Weights of a small mixture-of-experts language model, trained from scratch on English Wikipedia.
Size: 9 layers, width 192.
Experts: 48 GELU neurons an expert, 6 picks a token.
Below are experts of layer 3 (counted from 0) of a mixture-of-experts language model. Rows are named router (the router's row for the expert), up (a neuron's input weights, with its number), down (a neuron's output weights, with its number) and show model dimensions 0-191. Each number is 128 + 24 x the weight over its row's rms, rounded and kept within 0 to 255. Numbers have three digits each.
After each expert's rows: a language model's description of what the expert responds to; "comes before" lists some tokens at least twice as common just after its tokens as in all text. This comes from a sample of Wikipedia text that the model never trained on. Tokens count by the router's weight.

# expert 4
router:114118112101095137114144095158104116147106135136179089135130144150143161156118105182115126080099145125131140166117143153158119100131126128172145102130109137119141120176134057157139126136108107112113098152115101137138113137159135135127171163151076108116138146155132145150136168106146121106145088118121086159087078124134157154141113081132114145155123108126140126132137121118175102125133158138103146121130117152154127116161144129123121114085112163086149098143101131099118133110169069167112137140120154150165139159107088129108179131116118111137079122112111117169089105108141138156
up0:125139106135117116111145107137135144141122072153117126087129173129141150126173145148119188114131100129136124170084157149148097093121120182139144100111114094103125108141119042127116151085121143119147145139117143137148126107139101137098102134154089144138146128145107096161158119119105114120113124102155141129124145149121126123134118157158101108142148093140174131153149122079130112131136152092118180163123121125125146105114133128139157082100121120081146105101138129107095148161105089148112131128124173177133117125156127120124153118111104171143105136103115146122101054127186129151
down0:103100105125162129108117104130127158166127143124113126111132113113086129152120126194162116113149141106088091217137120122143111155116080097096151120176167081133146125063123185118128129158127144111147120152137112167145111131163141141165119129156135144144093128104104134093164153116127147122154124135142116107076118150150100107132111131130151108146151087127115103132168114119149126112151137154117159111123169119112117146115101118121127126113107106155130106114132171087132167096123130185098115120105133122105169166165096135134151149102101117114108103092115136120149149114118127145
up1:136102132103106132130126146130153143109144194149139103120159161149171136144142127102120133130130126123107125127097138140125138112131100109148122119131157173140088144085133085157118106131139109101102180123150132127131125131128093162106157168154118131092180140136140157133140113126111149176157137099118150123116137088139084143115117082129106131091114102145054169108087119112126063099128129107099151108151102155171143132159187112132121125113149074129121122164071115128154151106129120130168117141149115139138129160130079139111141101102126112140090162116112110140120134095144099133
down1:101126131126105134141090111100073130131078133100148143141123132067142122097133102105142138142145161138120072136117144112102141125088131175135145126132150138169127124141142126139138126144157109138126116120141157135132129124107129149119175119112180088099119152165166136102147153156159129149120132122129121113152083131148069119111143107132149101110127135158104094161164147129175085138101113164111150136120141113084146119157111147148111129106105104106105127168166139124115127146140110099088101106126099124160192103088170162077137078146126131111159121107109140138164170129147122148
What it handles: Mid-size numbers in results tables and goal-minute lists (90, 61, 65), plus pronouns and quantifiers like he, it, first, all, one.
comes before: " |", "0", ".", " was", "–", " is"

# expert 3
router:111117100119131121124160100154104122172129161111160089114172154130069159154097102118108118145127123122137127145149131107084114094135162122155155136123102090106134167155116055114143176136102106142108125153139126156089162118131141118122116143139131128122090133113135120141112133159075149130126094125125114137108089094138133105139165094135167148136130098132182164122118083097151145192119109063128172163125144148119107125165136143129114153125110145107130114116115112119134148122151094097126102144084129147146143149120146103119176126153138152176134109134101073131130111122133134109
up1:108154102148191114173119136127116145136115133106109115131130085150132133114115120126110148140124122142094147135118079143102105138162134087123133142112162108157173128123106101085135104124083122158109073109172107183170160086107153132150120120106142139110096153103061123094115143138120137136120120153102135116180109107129164107127117148123094134148129123177114128112145127073140128129127157133161136197128142150102111131143149130105119161118101176116156136127131169119135115114130110134128108176139069134138127144149176165125115098120139119144174126108124131164131139141147105098
down1:149130139160141126182121161139109102086123112154144140099113091132096111097154147110091105123134116085143160128112083134144173135137131135115122153179116156143126112146151113114118154128162139122171142140123113113176137130168152123131090111121134114135150108128158118115147117131116092115137137129103142099138171163145103160167078131108148125115159145132088106153130099111115149114149171132154126116143103132125136086081116131131119186150133120127083098163101152075158175134146143118165116109127159090112122116133107136146149103077128110094185130107144108090129138138083090147
up2:107096122133153148147109129104097159088168136101120128110101139134118124119139160122113117131117111085102094125117113105125095123105160097120116148111092108080169133092106124146161153137151083178119129098128158118122150146153095146169111145177098130178110131083109108108132117143127144142172103114110162116142099140110179144130120162144131103157111099160167100150146134148167100123164099117103140107145184092151113132117147158113105122161109129138104167141097084194092147150143164115111116157127136130138132125090127130124135119125176103105110138137125103141159152153155116115
down2:145138144121115105080151135127156114104105085158104071171118147155170130148111138138119147099160151140129114167124101161135144120093126159096113129151118125124128123109081117082127098137153145134155149084143161138121157153115135145097136129138166121125142142085151112198088163102150129168172103134133134129124126127137094144143147129078113086115149131101099129169137120098068123117140144172159154137147101131116129113129074102125140170065110123137114087109176157150143100103129137129159134111137149122117126120137159123158092133116152152095123106124114130108117107118105111144
What it handles: Units and measure words after numbers or articles, such as year, years, million, season, km, %, and number digits like 0 or 20.
comes before: " of", " |", ",", ".", " in", " |\n"

# expert 7
router:131144110094165142125131133129107127128132122128126107105137138107161132125127129132128118115108083108139136121074164076130140143168105080140119147099109106133115141132169135169126136124119156103139143137104110197124180140149092115136118121124099130131119108091129138113109127149066134132145098133193133149092103116139147162122147117152181188144129144183150129094159136143155140149111171102130129102175148119136121120168132183158135132124153134132139123136092134150095114148090135112092117140130134106143091101136117104126130071089155129156111124127102128180080130116106152105
up3:152120119099140096095137122125145146133153123174141140153132182131129158153149125131142164099152119112095120141173124101072090093130161122131100093091149098095140158132105159141151170125104132145131147127149100157104107097146145123116087106127141100117108142162090139120137111128113148133137146136177131133147108113116172100073178080072156134121141091163072072108135112090124137117142124100112126125145166109098122101130136126142138156132150132141161158078142157119122163155127119100134105121109080125133088134108110121122113132098147159111113144121128157129124106131154094095
down3:155168115105096161159140121131080103148100150087095136167140131107134080098155118126153125188109127154141111115121135149154130114132144091120122139113126140152108113133115124138115098105181133131121135129094165100145155150154150146086150188119138140096134144125141097133091109111140124148102166103077176165099122120173118132125104129166103110126104135112146137113139148166165107154128155106141129102133085153133121095102161147105110130114123144093156091160093102134155094158129104165124155156144102136097083111139121107142133173139174087125114127126151122092123102123101133130
up4:137091094101098182116133188109146073114154153097112136152135148129136126123152138159116135127102132147170117128109141076087142114134158138135123112148103081156096104130156113122113072117183123203130141139118087108115140126127140124124139134137123112153152103111143177178139131123118129153129094095132138141124123125125107091128152133125154133108128129155144118103109117067146121109153146132106068132150130118160104099138149137112181122117129172132124142131148128093096112149107143123179158133134119119139095094176124102130095120097092097116157112125137127097127084164131118120
down4:112127176120167149141103138147110128121110133119111138138126129105182135153148115133123124114144118143141100129121137098125131128070108114128112113111146171124150141151156157123104158141117139126130132107116133152139088119109117172144161140137140105119140146142097148142132073123153100098134142180128135136113108127134111049124161119128134120132128168166160145116106120140089092105125114099078164147120112157094147138096112086142160090166131102135151112151076095191069092095140140127105115140160142135078157134126124166175123068120122142149146170134126117167129133117145125136
What it handles: Conjunctions and clause connectors joining words or clauses in running prose, mostly and, also or, but, which, who, when.
comes before: " the", " that", " a", " to", " he", " it"

# expert 48
router:125129116118096137129152103126113138137153112131153095122159138096142138098121119155152138123132073148167153142075094086166120120146098125147144120110113093117122128108175107165147133139123150082116128127182100152127129095192086108127122139107079154144099123133120104141115141145123144122101128132159155132113131121126127162145133122149121172136110139140157118117172104156184176138141166106114149136192133129127116118155170159164124124097162121146145085122139115124125125132106134095151149135133133074144084091120063105128149111140132116131064118119143141157086122114111129146
up3:148104121148140118165153137130129105126084126111113131162117132127138163092152134111151145143116149106121139145111115123112167142130123119141145117108156120073091088102100136129140111093119092127116136133114141138160121153147102137108165163143150143167072064086113121104095145144135109108115185143162134126081086104123105112158098150131096139090133128127116141144177148143123119123132139123166123073140162126071114122115137130145152132085133097158152139149152142109158122147132129112171140140145164100145129114157146126173165158147103098141048129154122140133144149164131132170
down3:138116129158104147125154147118114120104103117187108112093106076107152104156119149097133137098090151143106118145152105159088131137127092126140134142119149115164140144152148106144112103137120111131146125122109112161133100065110102132183093129107088167089124129140127139088123111135118183146124129124135090101189135148172110105127150134136158123181105175131162128103120109086140105143150096112073165155106124148134155068088117111139122105139133124139145142142127132113134143168126157121128154120105125093078157140167120123095132143152121147116141157134140132095123139111161156158
up4:114089118127123145091109102138086125109155177136117113112136145123131124132136131175154169100145157099071134183133072137106120144126119146124126113135147131134108092149143122129167117118135162117121083125139108137028180074103132108131160088127154130126100134138084135133121171161123161119126154092131122138126131140157118128089154160130144145149104114132091142119134138117143167083114136118086149125143132137131097172122158115080134149117148148194121123140117117104115130115131146160148146151083119132130141127109179142104153144141116098133121121136111121141143111087165131103
down4:162129100131126163121146115086151127125124158113109143144074109077104105128139142113090135114109186148118149133132158167148113131145159125107117121103116131125097125135103144123120114141115129137151107096121100079111146072147129141143145102158162127110141120122136201112108156127148135150146106094110111118100135130116131104155153136132109114197112127137100107155126195131099128131108098103135138116120133144137074138110153092117134150126117145154133132115125157120184134130118142182177161148110101148148144121092164171138150127121087098084116091115132158093163134083152119135
What it handles: Clause-linking words, above all as and and, plus commas, while, but, or, than, joining phrases in narrative prose.
comes before: " the", " a", " well", " an", " he", " his"

# expert 20
router:130122109083184139129127112121128116123149126122112088122148200104094122103112130105118109135113135138133127129155093179136133129131116099171107125082116085143177137162162107143139111131138148134120134148158122135120150135191088101115129145132072128128116125099135136129119134130155139117144103135139143137118100103146125174148100110150107162150135117152130141110145093104161197164136164120104157109132134138121137139167195166168116141109120095117128118137121140145138119109123098099143088139137120129135136128120145093099137126164199147121078116140122133159064120136085155134
up0:134105116128119142115090136120101142125112139129098150148096122109163112148157137118114085116100157107119108111131116093112118133145147100168085128090106115096146096118084150164141112093108129132121102116154122127087104103131149117096150099109143149151104116121140104110125106098153114180159147136158145111150146135155138160095120167130079128133119116167129130201167124173121129155135136116141114095112166154116142123107146159100149187127117093167117138178144080136141112170130094133150121165155129152131135101145150116125099082100187131153143134101115129090130104134107128173
down0:127146099114125131102137163098175186149127152106179126115106099090073095116120114119188081160118148132103105138154136118140097121113130125141136144144161136142110134168132159159108129142151108148125130138133158094135102122137091159111123122180167128094126126149105091122146114139094138111080118140115084132146147163162103076141106151128160120118155131078165153125097157147163139141131115143130120117112144099087110137120136094094121130130109101119129159144136134154142194128144109135099105143091133134141119135137140174120101134104105116138126170130171115107159129126074135165
up1:114114134143166170124150115063125161139138162155091131103162088110152143100082097118068164122160113120154132098164116146126103082152113111140140135135124117118150126156130137111134131135147145149111128123129110100132084127153166138131136135145097107132121118096147155111146137153107129098169148109150096090172121052118128105078142128172179145144136160128086144145150147098161136106108150113121145154146145172152140120184151097094075102147139119127112115121127104112123149156120115121133116136122097140157138120136110125143094124176131135106142153135113168160117158106110139112
down1:123112149109151123158144173146125131113143138132126120107060151139164118103143121100137098118144133150087131092174115103134154164136132122121124129117120157147158124160110100135126143144100147141136125129144170100145132113127153131073178147100100132134149123150100112133100147138146151148100119115180136166124164132140085097159147151132075085124150186151138128072107146154091118107164125146085130143116120100112111119136125142152164080085114091107155162144115129101142194102123120145143114137131083159083125100111144138129108098129143101122119119168122128126140161135102163115
What it handles: Auxiliary verbs and conjunctions like has, have, was, is, and, or, but, after a comma or parenthesis; also spaces before numbers in tables.
comes before: " a", " the", "20", " been", "0", "19"

# expert 6
router:140160110114118151106113128156102115133145090120153135085135147129102146130090144127128091123124119119144092096105139113161123137153093110131104128112106120116123139097155129095147138137122113120119162149171121186134179150160117112098133112152114117130113120118147109120116115133090140109121122110168147116149145117136139177114154111146173155139133136138160125115117156186126143116106187113116071149136145123181116191147124129143133139113130150137128128121112142165115126114093129082124074154122139098162124071108102084120126068123142137150092122162156133199140133109083145096
up2:126164101078108105134105112120109164124108133141130131108134103121129121120112091127116110115125118148155129118094185155181086160095129121160106160148086120159143111092113144107154150147074129139111126127164132132128129108126113098131085136113135104109110144134144119096123115137149111129116103115114149105114151118103162161078161128165129106113180140124156114149123158096099134132120115101178115100134146096156143098141095141134136114178132193151140136168114132133101104118081141116125159117194147093149109141109131092125132160173135140138150138155143109186112114129167122093
down2:106097123148114178129193113157151123121111130142121144134137126148117121129138173111082165142174098138130114145161099103088149141162129130140129103094136114084072160167123118155110118153136135144122126101112095135140109149147144142131119130139123154133150136135120151142111102107153128116100138108110107120131117176138064120158093125125151162157116157126119113080118117123138137094128110142073147120108095157090108135155139104145122127101106088136128075099132131098156118162144137124122127152096110143112087081168135156121167113125143138173134142134136171051119129165129102155
up3:128099097125103114128141182140151106129122114137120085121137121124150112077142171100114134146145134121173134161125108076084164165158110111167153116111095138114131156089128142088138095180149122116102137114137158157124145155155137150157155109102119143149091180120126125137132065136135113144095118121147146125102161132138110083150130077122115164105164112126056160119131139131101104129108158125105108132160164156142136110146088134086120119114122143157177138144118166135114096093113134126163136110172121121108112115110149144151127159109154124149119113139162124149111109129170114140
down3:164122117094136094113095059100142114097103119152186125154089148127135161147117082119126139144101134114117150095109128167170126076098140131081137133119181121139135126116115106139121123139146160139152161131092100129123114111105110128140113134173136117128172151132155147149115197140127144117172144128127156119110092092145128128114121146131117154105126105098152116133141152126140181152153107144136159127105092138108174122188176120161116135107131090100108119138172102136129133113141106145113107135124129131134135154122121078125132150128152161138124110093109145120139153134066118073
What it handles: Prepositions heading a phrase, often after a participle or noun, such as from, of, by, with, in, on.
comes before: " the", " a", " his", " their", " its", " this"